From a checkpoint of a small mixture-of-experts model trained on Wikipedia: width 256, 8 picks a token.
Below are experts of layer 11 (counted from 0) of a mixture-of-experts language model. Rows are named router (the router's row for the expert), gate (a neuron's input weights, with its number), up (a neuron's input weights, with its number) and show model dimensions 0-255. Each number is 500 + 25 x the weight over its row's rms, rounded and kept within 0 to 999. Numbers have three digits each.
After each expert's rows: "gets" lists some tokens that make up at least twice as much of what it gets as of all text. This comes from a sample of Wikipedia text that the model never trained on. Tokens count by the router's weight.

# expert 95
router:506572498518490517498519513539535534492522501486537482462494522533474471515508502468551493513499530491545479487500508526552494539561471555483504523518498519474509495494479493479473483474449489511544498510443483499477508527497495517540508508498514503561530491476503522532479523493507492525537534469487514493487540510502514471484518466487510525465514431509551527542483523515495519506464518478490512474479437513552476508457518475487496504507499530511513461489531462510497484445515469488507504504485551527514512469509515494507499521467499475512490517481480513496540495498481510494498482484498495523495509520447507517520546478451515512489505504467507519558536517501531483480467492551506496525499479480510523575519489505496486498463495442497487488464514487513497522499507472
gate0:513532499509490477561482554519464458462452547522493488540525527541491527516458447483515508504540474545554481496531449476525482511487454459509507560458495515532468543490481492526469521511524511472484465496489483524505554474530468478514527504499488493481527485487517513518520508459502485479483506490487503509492507532471484474514468450488477457520498510532493499482465514510500476446475490484467499501554469488488491496475476478500477575491511505512520485496499478494539534513514459541490518477476478535501536495480484527524485510478499533544536491476438464516525533505464516488467536472477491489488498531497487485490502498475488517521518503496490505524481512510482497506497487493501521521500485483508490514515507509496474514509511545529519494509499423468471477499528499
up0:471486480488510514473485470485520535541532470493466520442491512457560477503532531485484492508493540469471513498484522530479500491526555515487492444520477464477518476502536487477540497498525478531529543502501518499475501544477548533476525498509491527516466519512496499485462502546490477493470472525500484494498462444510518551503513523515533530488470449474495519518530477502500523556473464491503515487450491519486504488503502536495539487504493500481482513529491494495486453494494525463527496533512530476495479510493495525497527494516505505428501460514585484495514469507522487511513493507496510519475497431475513502517505499481527469460482478491556512501526461494490513522543491515514441522493549514475502495494467498498524498494515467481488536514485541528487515490490497
gate1:502507489556506515497500502526501500502539515555482505543502534479459490491503577487468508490509513453462462535496490524517523482497492493508512464514506514467487542480523482531485514547490514538512512493508490499533494472489539505508500482494538496536483521465525479513486511533481535495496501508490491455449470511483509502471510477489492515526463503522482501572508514487488511500458417513511503504479514497529502518486464510472490486508507530495476488479506493476541468486548506489502511560496518522523518509448507467513479499450522502562516538507466450540484509535501500504547482512494453515492471531510522534526496558510559476518502474536473514506506490512515489496538462472459459473478516471511494511502506513503502487474473488463520512493468483526508513483558516
up1:495518471506500505527463516490533531472526552568495498516502540476507479486527499484507477491473522471479414522520555505499486527523552487510479491458486503456494517499497481524475507530510496518497521480496522472534502483495488498513513486478562498527454514481519468481501503558506521481512525484528531535476486497489457526494522499512508533504500479483511464502506509546563513551488500506488531524485454509517487514499487512523533501496487544485494517501530520493512513538485478482534530523510508503500470503474479479468512498508483508543500523466487461518486547500522549510528494527511468478489498504485521547455490538501470538514532515539487507465528494480500496476505485486424487457484525457474485517511474502536490465536526506505479480494472469522500542477553478
gets: " the", " The", " that", ",", " a", "The"

# expert 91
router:481531457564479512499478491494551539472523477527526518478491478536504457500500464443500508522479506472525490458471475522515519520475491557523506493502466500484475492510506473507470479466480479505526503515485503482475500563504517504569510440499461508498519476476534536514498532485450484508511534491497506502505508514455523432483500495500505547464497461518480532511486451517500526521457522494474530524502469520512477489470517514494468516501515513537517476509555482500522520444507488432514497506488508529488500492524488487502488501473479502492534550487459492462537527512537530501519468502521515483488526537489502506517502492500540478506493487458501541518534493506509453490489507531524468503501480488476544542479472526482516503507481495496488500488482538512467541468514535
gate0:467494512514494451499523497490499492512480494486536515486469501467449459501517538487534476487512447507485522523472518506546480491487492500501502540516507508512441448491495512554511484553547492481509558490519509555489505497502503501480482485523459511486514518514499505555514460540512508499475488530483490505486476487493533523502443527483522527510476499484485508489524507489517507513494468494486519517547527524542456501525539525522497472525488497513522518471504528514469523511519514474538537534473522526464494502514526521486552499548531505493504482518434553420517472468503503508488487497482533457524483470509497468510502509519485545408493498498492464497464524491517483515503509485483510490520507493526481483499491507517531523499526530466497479450485524506502531497490537
up0:510479498477509486515514544538531483497508470512476494511514488495530526567454526481515506484485483479467535456511488489501510468555476485474551441458493516472497538473506456483516579484487519537473513468485522493501487496488489505482506513547519469515507466481479455467527482517503478511495473502525528526514486508500508490492521500512516518486508529474524483506496454501518531506518453526504460471516515489512546465482462477503493512499490540546520470451489524504515469516496491465496509520502474466487532544442498475523507467502446500506504496479472498506508495528424493524510489507492545456460513519517530499461496491489489549518487482469479523531503478518508513506517467519538502545450509511517453481507471513498514463494457460524508522490492502478490520497478532
gate1:516534510508483519510485505531490518507520518419501497534505493500464450434528509451522480514469482487516537532507516474494507499522483496497479462472515534504484527507482506480503490493477538512514522463503461519518539540482522489554517483489481521579531502478515490510492503452459539446562496503504530510522488494455483506514479460526498481494516497510465507457455514522514522503502565534482495541485469483516495550530495535462494459496510515507519500528467493486498522495514480540513499495504519515515472492510507481499521493478519493539537538523477497508532537491527515526518502475473539516483524507436460545477529473491515464482488517488508498470487504494512466502493501485497496492543514472522497484520498463528488478506548521483538508520512477533498520489541545
up1:494519463515504522481499480505476479523525502441498455496538500481490494510551455497497501514528493491490479517476514463492487522511465528475519505508480495469503536511510494514517519461479469532500489494526476488515517511475515530530467491482523508499527491469479501504491483538476469510473519498521500524500526483449512522498453446500530533498452510500490503490490447506524485495454521512514488522501490487502492455517453503492433492484545490456516482505485506521515537501511521483475533500514583501510426513501518481490446490485528512515532548497503519519520540488507468500469517503482528525481516535563458521434495500478490503518469478509548516488533561500525511492493461539470478509512482509535490513489499524464518471504520527479556483503507490529513517461544508
gets: " |", "|", "-", ":", "=", " \""

# expert 42
router:516536464581513513494502506488506512504511498531486538521522512549473479536501474477504463506459500488509519465434456523494467470489523476498491479504494517498504507477520509536479476470462510522500504511487485498498504509485489540521512455494505495546536445499506527499527538546533529491548510503498499522485519488459526500517501492521460492492550461499503548492467440541489494485452499497528518508482474481538455517476481497515524508502489499511500499545543450540534483501534503459484506499494531499483536505509469512518494525520525516461526504491463523509525485476540495508493463486468490503466525474483464505539516488507529531542540487457478519501515515515478511455491467510560488547473471504478530484508453508495479488524490490501528450520497515525516518468515511
gate0:476497558483489504529470565488490502478460483473494541503477480524529502475529533471491490515508485526536544458519498515534518496479519552521490495455474463527503554463498509547557484487471489477509537495522522524526536511498484468490498510493476455503516587503504521514486518529497515499493502465501481470503484478474511508504490496465508477483482478488483484485487518482507538520500484482552497510468501570502544521504504450501491513476493522496482529506493500494559408459473474546507501504478509507502487496538476513504521498478499448482476482537514511538501487413525494519527477501492472511532508483494536495493507469475467466520555502519502481461536468499492521507502485491502469510490474468469487496505503506487498514490512476487497471520514512492499498512478522
up0:489506480472531518487562480521555475491490557530476489489514496498480527493474492551511470485471505462485481541465505499492492492521442479493503516539493527471496462503487500484521509500521486513527473495515420495489477503512495527472533494518521483489512482500473492529519458490514495533487493483490548513499492515482517496510516492500487503570504517515492526505517467498483498465526510502462535520532505470539514468512552538492532501531515483514511446499470501533454546542536516449511498530504511529466488504489519502490512511550509509529550509472525484504511527544483480517492536480521549444474452507502486512496451521501522496499478511441516550519476488491511498487509514527499534497532533551495537494488461503489468512522463503508474475462464479478503474489493493
gate1:508521479474515468520483559509507502540487485470492504531521495507464514457476533521480523481456501507484496505472487546473522514543460484494509485527528489491517480533497474496487472484496485494510479514511482474501500536501480512496478469501537504524504496476491516503493522532512542551588488501499498480546494544505524497487457442505470536491527443506467496481528561481546498489505484522495503536521513478478514543495499488454515531503505522548471519531565509520522499493506494491525528515446484475490498504518472514465487556476484489513502497536500486511562506529506445505484454503462499514477524487509518500473522490515508483534489453488500476496491517473482491537563505528488507474484492505479510462517505541522529522474471506517507473516523530448497464527490527
up1:521507539497490505518520470513550496479483506491511450473485478485516498532494521497500497477500487487477491501502525538512515488476547535512481470455517528466469503458516512492506480526475480449538506564487505493512496530494510509541479504517496529484488512506487471551473538551524511531521495494465467501499508510495497468430514485513526472456450486532496484488511510511506484548540487461482519493482488501462504500513446541483494482502470492507497461490502498525478489487501484476532505494513488495513527459489458537478570501539532493480499508450508455454474493470529505550510507488508520505510547481518539484481504485533506478477495521477500494496484455534476525510516534525478530532492539528507485592477483452521498509501502537485474532515476460487511508482520491
gets: " |", " 2", " 1", " 3", " 4", " 6"

# expert 79
router:496502485527467481474471460471518521494549495530500510470503504531481485499503462462551493529509508510547524450474494559540502495482495538533550480500494524494479467487495461491488515470491510477501476540472516489473505527496478505477506471461500475518464505497489516480528507470480456533488479503472536516471567524500523473488470482460471489485552462485493553496481478489496503501468450474537515489489477523516490487468544482519513512522496523504521471486541483499485501501502525474523502483498522488477520493508514505483454499480483509515513513487471514473496508511478566506492499511490509495481523468491497532529493498518556510486509504499494507497517528502522465413539488542579472503447484527487491524498480529530449512458464517456497508462503485526489531497495497
gate0:469499497505514456475447543496505516545580535506474528539506513494495488523480479508520477508515491544539517489493503483521525464513502482513503531490479513487513486498531470478538510481509481526496501522478515580498522495494450485480523504532470526489497539439483499482574524525515476453513478510441486478506553486522493495485501536451476507506503461469474508490481495490448488517452499496490484492511482499477485486552524488509490481472499442491517492506441506501502498493479493513524536479473512498486509507486527534500470526485475507525514532485470487499508566501538462502502470528513515522489493498517535495543504465513523497475492506495477498438493507569501518487516508500518508520508514531481494544499504478496512487532495521497539495486541465525541497546493519
up0:527530478490539520494505495531532515461496523510499497478478491483512495525483512528519540490454531499500474487516486487465427521511507479480515495513474513533480517514476525531516486518526526514486472504532451479529518492522530490508461475517526463507533450552481501467487532497544539543445506495540533522502536513477518492526470490496505514491503543528498522516516519506474489477524524522486495486464491471499496540480483498517505511502485544484459478493528505538465499530535487506514523509515508521536429524474506482531493485503522484496526538486492515524456487552487529494499535519506492518525501489506518538492496541462490480493567481473529535552498470466472511529514508448496494476486483461521518487516498475429496486536497511505505494537458535501465521529539501
gate1:483489540534492510497530485459561520511536537489474470523497477501516504492554505514497551498484540509487496446460486484535540477525495491516468507507494521494493512541498478437480527486510499483489490507537497478530464511456479493453497505537454441518483495464500508475482486482496542496512488465472492479482509519471486494511514513489467499483484521503479521457488443539514500470512421469519499504442536544528496525478497503515490530469501467490486503484510485526475512495521507515494495515495470537500460504505492513501476536485484504537518468514446528488473527505472524457530470493467515479486516477505466476499481524526467449530502529502484461440484477528482468481474509503529531522501513518514519519477503473500486500475472527557468532501510448499482497485485501
up1:449495506460516490474534516458483464499458497504486512473500465488499563491465486527481502535538496544488495532489486514494501515480511505519502529507517471488440520487505500468520505503495504476543524504522537449484456530458538492505468522477500468494528486511483486487510487496532473508505499462519500487495487441481499499521492509491517517438485525505498502529476465508457517469499464517476510482479441595500502509490512510497531469492491518499466513459561520506526491505498488485445431494507504501491521475546501491500468456490481470503516460510511555490458497496481522530487496467497513495513490526536498464532418500490471503495525481477504486515501507498507468474543499505511554502528490524501496484499449516514515492549508485507486498508471537502521491481521509
gets: "\n", "==", " ==", " (", ":", "==="

# expert 69
router:527539514530478528485468499509513536504498534483477492463485485571477505537524499439536488500482510506529474482507492501559511510536497487480495481543473506480488507507488507518469493441473490494524490517478519471471513504491516531500521493500514482526483481502482535511494549497479465519497476498486499527463486513489509462467510507537482488490518487516516528528485430493492530470496492492479517525503449493584472514489535496465499502491505517532528465506484504521510487480506493493531501545464563532461487486492529508485509520504495464526500507463466508513510474510491515527487480505472527482475527495454511498486523497466483531512532487434507541522552526487493462497492503547518493495488490524498506561467492552473512507487495483457516472437501530566480496502518475
gate0:454528476569498486536501519507520481482504451491515489503491517508555520482512520512534501518519489480487507470503526504523522489532530516490491485464537520499500488519544520513536530500509505522556494481487493520496485507522522488438497522542511470533501501561506507534507508422509538518509474476456498548546500514510491491478534525497507498458525485501503546485497483540501509480532499495518485511527504493560481507518454481497536494512511504511488485507428506518464498512519494535483474530486516520527507492509542486513549527457511505537500522510455504458475498525522495512511482496458545490515475516504504521452527460499492498478516462478510469526565547549503513538514462546468509498499449463512510492514521508498498495474509484502499511495536543521499525501489483
up0:522507514461518499526537476511490508493496487497519529501517518494484516501477520504492501518515493553484487481526545481455491496487489448515469503504488458504496530509480439480462523505507522476457521528466490515518499485494507501523503507459473504511514466489533539537499538533483474502506526526475502473475512503492489508515478496486497525521480487508512460496520531529537494514513451483474512536467506499488496505469513526499497492478586508490457479512581492502522463509502488524512511465484466509522504533496537488514485467504506485448483432471473520480466553472489472508512542487489490448485530477465501499478463529477532498472496469491448570466510496472445481507532522443517505526494502510487565446509507466486526479497471506479486481500518502501521484498495498
gate1:487521505497500506515522538487507486477515520492489483493506481496515544542516494529523486525502530506489478505496502524502512489527447511457500488509522522526531543474493451480426478478484500479505504542489510503484500498485471491488527508448518504444438526484509477456537480483505501540563457474494483511520473509513493493468479518513527495517448498484508484481511504485532447512468481469501522520513492523505493470516529508551486533473472462509486460521484475482471486504493477493532558592482485479488552532502494491504495506486475499493509493487502508526534494515492469514523536463509486492475493489514513537471477473486511533511499513475505501531478489538492528515482478531511472479538471536543522559530491497504500488487494548472509509474510410509460502527509510
up1:504568520478505482490531462484517517491493547536483464496476484517496510504533476501501491477498516474462495490512507497471483454504461513498536451497550560500515496492521478492486503534491537489511439554496514491486555492470492493481484483477535470514458510489496509464494482495505490486506472430525477506553472505466517468501478497478503486595471541534526495480499526519519517499520491494520529524550473466506536469534498515516475526505501456483501435524509486501465503524491522527502497539489473479467523495535462505481504511526547516547524474475506511533492523471495482525484538502538478498480508504513466486494543498529514521517516504493474496509501488529503484503485542529474527480526511484554520513513519527491527480482491493503529458478521488496521532483534489
gets: " the", " a", " The", " his", "s", "'"

# expert 13
router:528507492519513475466503479488509526549540530522469531452479533526446474521514485491566469491504511506518463499447473545527525488506476519545515467522494519481530482494493475513499486474441510522488494495493505462501509522485463490505528506476501506552483475486520510499498531496507474528505522509519493491478511516504546484498520504469465496492552493547508553502528466516474538503466478487502505498488449475490463502456472489474503514500470532519468466516523506499495471498526473455533494507472498499508537471541508498484450486456495483533528507506484517503538505494496553495534514501492468498527541495482470490507477503465513520510514481475513507510510485503508495491478453539535476518473484479440541543529449496511498491478437517494482498448486547510490499461535515
gate0:503484503500496478474488496506482531460530539515490519480492535530479524499499521473510505512466562495482506553489476520519502497497475503457454513534508495481484487525512498507519507442469484503503478543524454461503510529510491473466481524475505503521501509480491547490511478473518533521485517521452469501523510434490507474550456453493501461435468499508514501508521504531464536479443517490515489512451479508502498482469488485542529472529500494471511491501566518498498480516526513515486514492450503459492516508503496487484470532523527495517491492553528512554505517496500516537496512491528510476528557454543473481483520519515526519500490532486508499552508496514528496478508467522544510517486511521478480506507487516531521504484506528515476474465471549542495492573489518
up0:495476525480490457486500489528504517508509534425535550522475514543511489521470510506480542505446541493513529474497516496500501482503537500496524484500521541491529481490520521505481482504489499527484481470498533493476594520518527456468490538516485493508549544488494505519543488436491527542544489514482520536496550539513514478507440492495502506536498482513492492481477510487530533506473490522529505504509499489484505513524515499517485510526523489472498479516522536482466488476529504481493478476444477473466521474489507495533512514486467468525484513521449539482491552479521508500472506461490518486517535500490537490489526486506550492527507492483468441493487488493482493468507474512455522508484499474503480532506513473489513460495489469522495503515510467530492508573452524
gate1:500453483544526502507503453457479507502467477490480519505519510477517458528491484498510467528502503517537484514442481534447508481502503477515483525473487486513441468481441499505498520453481505514500485484487434508527524523470467481493528498504506498528482514500514522521491547470474516493492505493490486494482500523495490515513528476518518474465477486517497491531526485463466484522533530459527525476470525519479537442510488506496554494519520496498505449575447523481514481498507500506529514523526478516496451471526526526518492462515498504504494489499533450505498497510501511512557516459476514523483500545532520514515493482481519506539491467468536536527526454506493513467537448488473486522505488544505545483521524500509473515523508466524520517555530527510506511496466502
up1:525557530513488505485516523546477495541524520507512520526523509496484484453505477461524516458494495488470499509515479507487513535519481505460531474532481523473514535479473507475499500537496512493449487542515530523485517442530569513510521523538461497495514499482490538487481472506482483536480476488461471481507492526497515494551507504494506520536530489491471467445468502535522539524483468507518522541525472471501487541494506530503448518476493513468487535486510482493499532521489494492456459477461521517475491506469526471494500523490505501522480520499523526482496534498500521463493445541476438466494536498489492462510499570512517492483488472542486494517496497514502498528480529489502529483508499480447490455513511512461507519506505537493500487475491419542514498530489492
gets: " ", "-", " and", " (", " de", "'"

# expert 36
router:500512523546503512449508487506508499470507513506514524463490463523489464492478491477493481554502505463520523454436493523509541517522490514480489484491464534477502490487517444492445452417523504507495496516492497538487479567487472520487544458489500507510495482493528537511548520480475515478510479517520517464479488468483507486499482466520489499485509507495499536513525451511434499496490506487518507469493505509516429491487508491486520497507480486513486482503514496547537483490518544460505521515479519528495499531515501509472489536493530461483516500481501498525545540480517540516531523486507535504473511504494465502499528502474531507527496459474515515526510504514517443495514490516559458567485457513467512525493486508470510460504504472509551493476521521504517521487452513
gate0:482498522480515520489481480480530487461510496533524538522555479522510441465431479488480481534513522447466437478501446504470522483514455471490494462541500503497470510543474521520509477518479503471463479520496490526509477530519443518507516529496511538529476477540503473482529551500501493501512500515515514446487471483508513466503516504461491516479473449490504523518486471525470457489482515506509504464475517499475491514493498492504529514468528493494538481484519498494509513502509511507510522487498489544535515518535476481465508483491510512475488432528496510549493444468480485531498498490505505496500485450512483494495468533548486487523525514450505506470488493493502490548506482481524462520533495504477551542473482455522472522477495503457492507479486546493504468515534496
up0:526499457500480515486481497515479499482484499479509472511542497487535535447554499505515492539478468516469520518508499447462469486493527455504461493505526459486502469528471516454549528512497530492486532482485521513552529479474494437484523476471469503479506540530490513474501514492505479495500488486509502454471478484463498509479494509474478506506505466461471495538510477500510497562531502472536429483517503551522469491509541484512496472524497480497518488510487467475519453500527464518497516490552466504457516465510536487524516518542510439501508499499505533494517465509504476493497460508502492471469524509490481499519488530474471480530528492556536542504501470507469480477509497511505485530502463497545480494502540507521516492504516484548478525545466478509517508528504461
gate1:492467498476497531529598531490512438549519495497484525533520491513517515470484506506520477534464501480481526502507520509528510502507469439521512487443478523552490550491532513558455482530526515487463509540487493508481502509501456515471461488524471515517510471476556500525547515490495486513473489510478492529492470512485541511511534508555465503484490531449489512498555487522487484526494465503486477523497499554503529489513526505503522492475506484526473507526482503475499476517508507514475539440509495491510476500517503541480536491493515527495481485532470533543496512475461523516511482536456494527424520496485482502509497469526501529499478482483495515479489497488504492464495474492512475501497482510561522505504526491509517538492519461486503496484525497500535495493533533
up1:522512500515530511477499484516505521502490469520495484513515470488504522479499520481494493499490521502477488497520483471495531430492506506493496483508492486498527507550484512447518473535470533489532470504474484521483504519533542471523514557508497486509535441532501498453537502513508517511485487502522482498510503512441527521482522532502496497508520502471502539496482562483542487486514487458424499477477464487474515480474492499487477488500483487547501494491480445483471545517504487503486522465494532487527486513496454538552461450521521483481512482474545546490452530511509526502513480497500456498471497501481515469482509513530477497495532556504502560443490518473460542503497536485505498490498536525541483421509497487535479465474489518498462519487479515488481493481504469
gets: " |", ";", "|", " /", " 0", ")"

# expert 59
router:485538499523504511448518526495509512485512500529493469494497471528484496500497532484535471549483485527535486452458530530504500491496478526478537494550481519510511479501497504514439500432479492454553490508471515479521500537469483520506540453453485494494479509484497515485510526500515482520519503505512516472430525514474523502451476503494481503516573468508498550503514499496500513508498527475472509525489465491520469520493548498476485491484524539531466473496522461499511494467542521440519498502492527517492530484511473487491504531454500452500516511509513545505533524504472538540519512480510490478487532484478476526502518499486542515499516484470526530492515507501501461478502482537512433522454489503487523504510469489516427503488487481523465512455539507516502506484483531
gate0:517492474502521485488496478537457458494500488504480492473531469495469461521491467511521468540489554523499505538492466529512511496505505518503472491492506511532472525504472501523493484467522486477523458520513456455485529477488485531486476485509525532498546493494474476487519559535462478518501497476502521465493518528484504512506507541434519504482504492507488491466528515459496491498482479454482508517534519501491487510492507497476520500494494513527473487503458487523481518546572476478515491494518532508474522562524526477527438501487513487538499491492465450551474511544512505503516508544503455536459452492500431484493459518464547514524457507501500473513516479505487490472504490530566530496500544509498466533504509493524485541495507486504522506545468507489508488467481506
up0:490482483504517454489463510523488483506476459505511508490485528466508504491512468530540508470496543534495505539513483498550508509480505469540484520506529544525472502512482534547469484457520527508496476512456516497495518499503479524482485514482503529478502543478492486504493481540479467542474470498482557499502535503490519540480492503490518510537512486504488477510522468444498491527508493466506561517505503489507498488482505512453458480512503468522496492468442491499524486503498542508497529502504522497473537515496458534495434467539493501497517500508450475513473520568498520521536532508515462549537492493535446488502493530482574542486479492512509494526507530503502525488492518536540510522479531476510454541494498524510509548467501452512513501501451512498478504502461476
gate1:509528532500506493510488501476499527509533499451462518474493488520514451495492532475425474446484498513503521464485553510490538468503532511521574484527421485509541522500480494485492503499477545497475483498478517489519453498465495486539466515483465505492474502428500530491500490499523505509492502473503530526476495474514501505485492502497517499476491500499499478448529458515514492541475521573493540505500497507495503508536500515512493527478488484533511473498512496492501494499483434516542473510517496512523481479494464473454516484460475495491486563495552519508520485532503523527509480509489469444499480478514479538490515489532478484556463488500472506461531513499529513474514493470535466497454457515486504530516486508480517482488469505499478500473549495513510523503498469
up1:527486519520487462520510457485514511474547491472484532542494458486501488488525494493523555530512511499512506492488503524529545485480499494511470477515510529512463530484495470503549509493528523514488486457511490549512510530475520459520489489488507509486477512503502486510509492453476512494469463544474493487509487509505505482450472501465483515514501469513429476487539492517487460532492478511534434488514513502508505472506462506540478515497487488519506541519470520483511514467515479483485482473490515508484522485483505505518497503490544516477481516532508504544511539528496542466481517455515529512526458497513440476479512510489548488525478550491491519491481478509525487548504540477520453445482499467503533578510499517496502476524517469496526517463511470498519573483490562
gets: ":", "\n", ";", " information", "):", " ="

# expert 15
router:497512505501482476503501489542520541502512492503455535475474501534486499543494511463548472502484503485544493499489500506536479506526484453500508476488470531483496492507522487478448478489485501527524518491503490461482532503474468538505508483494486483543505466476483524534493538500476511481510495472485495512470510520505506454513490491521468519469509467518478566532483487543503559484425499484470510485512443481562477486451517530487489543509514504530554449528529483525497476459488507501515505532488543540433525442496496488489504493485488480526484502450473502491523463506474511526488487515489528477490517468461496507511518488534501485484572493461494508498506503459494478472510505549517480518447476507456519524508501526504495501501515496511515494455486501508514519487545473
gate0:527500537519484421530470472498489470510532481514501472481474554529500490499459516498491482475430502476446478483490512512581486503497540458518492503462502523500509513497493498498533483486455497461504503477483470515471463471508516476506492504543454522492463490477484500479526512497488461522515457514504502490497496512437525525463511514539512476519503480492481466468465522555545498523507509460509509483483475487504459476497496483547522516542454508490482505523500485479463477535496540468505488480504484513485515522498491503523490479512494483498435485478471496489539472484514442555529470532499470503532488478492514499488513487530518483511465525470501489497495476484519480462486467520486478515515519503460515503521552543530495502479488496529540498520485506522478537487466481
up0:536531483504467534491514523529491497501473461485522527524505483484499521453554485522515517522532502500478513504498508530494499491523469488501491540502531525455509520500506489543469508505520502538507518472501514471508513473494510532515458480483537481528465501531526507444518490447478449529530540499516502514512510480480480432521530481504501480496492491456534532466489480512440566502530462494487464488485495512478515528543517480492492480520512547484513482483483560539488502492501544499497530471485491509527507512470476517528533489490501514453504523473522501488503509513476513471497516547454500481509501500456495450516492527480474512508502453485493502517497512529499493531485502475474512494527506452529490496457432571531520459504511503489530467532498488475517474548475502
gate1:508490536523485506498518463441543509498466503529454519518508472475515503497520489467476498507509503476516539525507519480542518529496535483521496498478473492498510489518493482532499468504506517473439532465512496510482513509486486508524452482513488494546481538469538541511515513522500526511542472462476494490479507486511472477481507511502468496464526466461502527494532476528482475523502493536480487467512482459519441507497523471477509504524482537490504531522524514473489498480473456479522468496517545480497498460503478496478503445488492482565511506547467491516487529444512518523481473492513505485475462465518493491496521424487493493464548512467528493506470483472446536521493551483525491506491525500504524513518520524547482496502498468496504500487542567531468521537472475
up1:480500522495470457498508484484534507483476505499440511507522485513522504509505464504527503520475498484521521522504508483533503507490501472564534535495456514523531456497523497525495469513548475495424520479513454504490506477472451510516476495513496481518473536555564540530488494496508519503531490493482499528480479491488453476514483520504493517475512483469489536508522492498516484495508523543482491466500476467549471525504518456494509480527508518501534530539519470456487530490479491483528476494509524482465470485508470515484487477493502497553546528536477523524513495445498496509479521490496504507492461488484476509484499481524494506515555531480514517536483483508465519519513544448504528512470516520528495491541518497559485473494567504500537523508556530495452525540487515
gets: " the", " The", "The", " a", " his", " their"

# expert 25
router:495514501506475495512474503510510494498526525492514535520505514533514523488528479449504495516510506521517497485419500481518472472506489523487501456532492510450498478513520467509463465463485518490526467531496522444507515497524466499507531452481472498534499467505492505501490498550496481481501494509490515531450517502470537471495458525476494536507537478536514536501503499524490521535453505469534527508515476468503505514493507497473507520529464545510530476482485494506458510483523473488510487521442503516475511493561521486504454499490504503487523537492469504492561501488446518464474522515493475479462531453471476485520499509461505493508530488437495499526532508542481458439486504516510474476472485499497534531468464543480466475479489507469500507489494537512520541444533512
gate0:497487526449515486446480487509489501477495448484505536499503511478510492484514489500501512484511507481535493465482459484518495483461474517511502482517495453481488473531488456518471501536454497486503483500511502451484517493504500478460502491488468503543517519521509525548477497484469461447460519535502487535466562522516486506492518490499505532543543492489524478517504534534537500510516486461509532478514502476475529523485461502509512492503474473505495518494496513491486510467540528464493529472481518466490470521494518506450511492497489470511510528553461469506528511506482531509507567507535513482497480491504493501476517493477514508502529508427487493471509473512514510490445472524493469469467464524550486489464532526495438502431506497532504545452454495481479506481507551
up0:500532537448508501440465527518497509479489488475495515492525494502521518529495512502517480494544515464514515485498468492514489501488487557501511478518503527485460518525458471492471490535475514486511483520485471468528522511501491452439498469499470534512477525473501492502421515463476494480480491529508487492483527508519502477506499502516472489537515506495514478544554516476502482483512492463512518495495498474511537475468479499495461487487506496499492522499475533499490499454500532465478499499473527479500489527479502485487499475449473485522468570568498497519537484464483523525522535523505503499505452502480512502488531514492502525499515528451486484462537466514530476496445487533497459451497449506528460513462502498472468536471504498529500561440458519499502511502532527
gate1:485477503541495470496520524535500435498467496501503491523493500488530510553454506527439526481513487525491501520485523506556528501535523490511515465542519500507479465539521517444494464443552485518509514505497533488507485547516522497518502505488512505562493511496507465461528484527498421478498476537505521492466510526518487484456504519510513479536503498496486505510481545460517492559495513493506483503516495486516513508527539497468462505524514502510500433493488512501482506544485485499503473497524535497496510445513485483480508517472531545496543529508462507470532522469471470488500493478497485493472487485474503475501520429508471459475493469491511496513502503523469519507485546476486472491519471512516513522479505483523463469503550539435517472517527492485513512521494512
up1:501475489528484540522480489516478497545483512477551489518484497476464502517522524472488487492478511516512528517532481477527497530506525530527513475480515551510507479502552496494532465510544512501529502491457492481514530502506484525518472544455487494518469499559473465517499530477471473512532455495473505511484509495475517506527516484512486504465471474486543544520549531487503518472484480512492468481461481502543486458558535495497490508531497574517518539479489497501497485522491504463491495508535522536447511499545516496455544466501458518497471521547524504486498526515517475480447488487496499518492466476477494539471487481511555508523504508486482505532498473450477487496501489485497478465514507500488503492510501469493497498479539538461495555544498527475491461543535461
gets: " ", "N", "M", " J", "B", "H"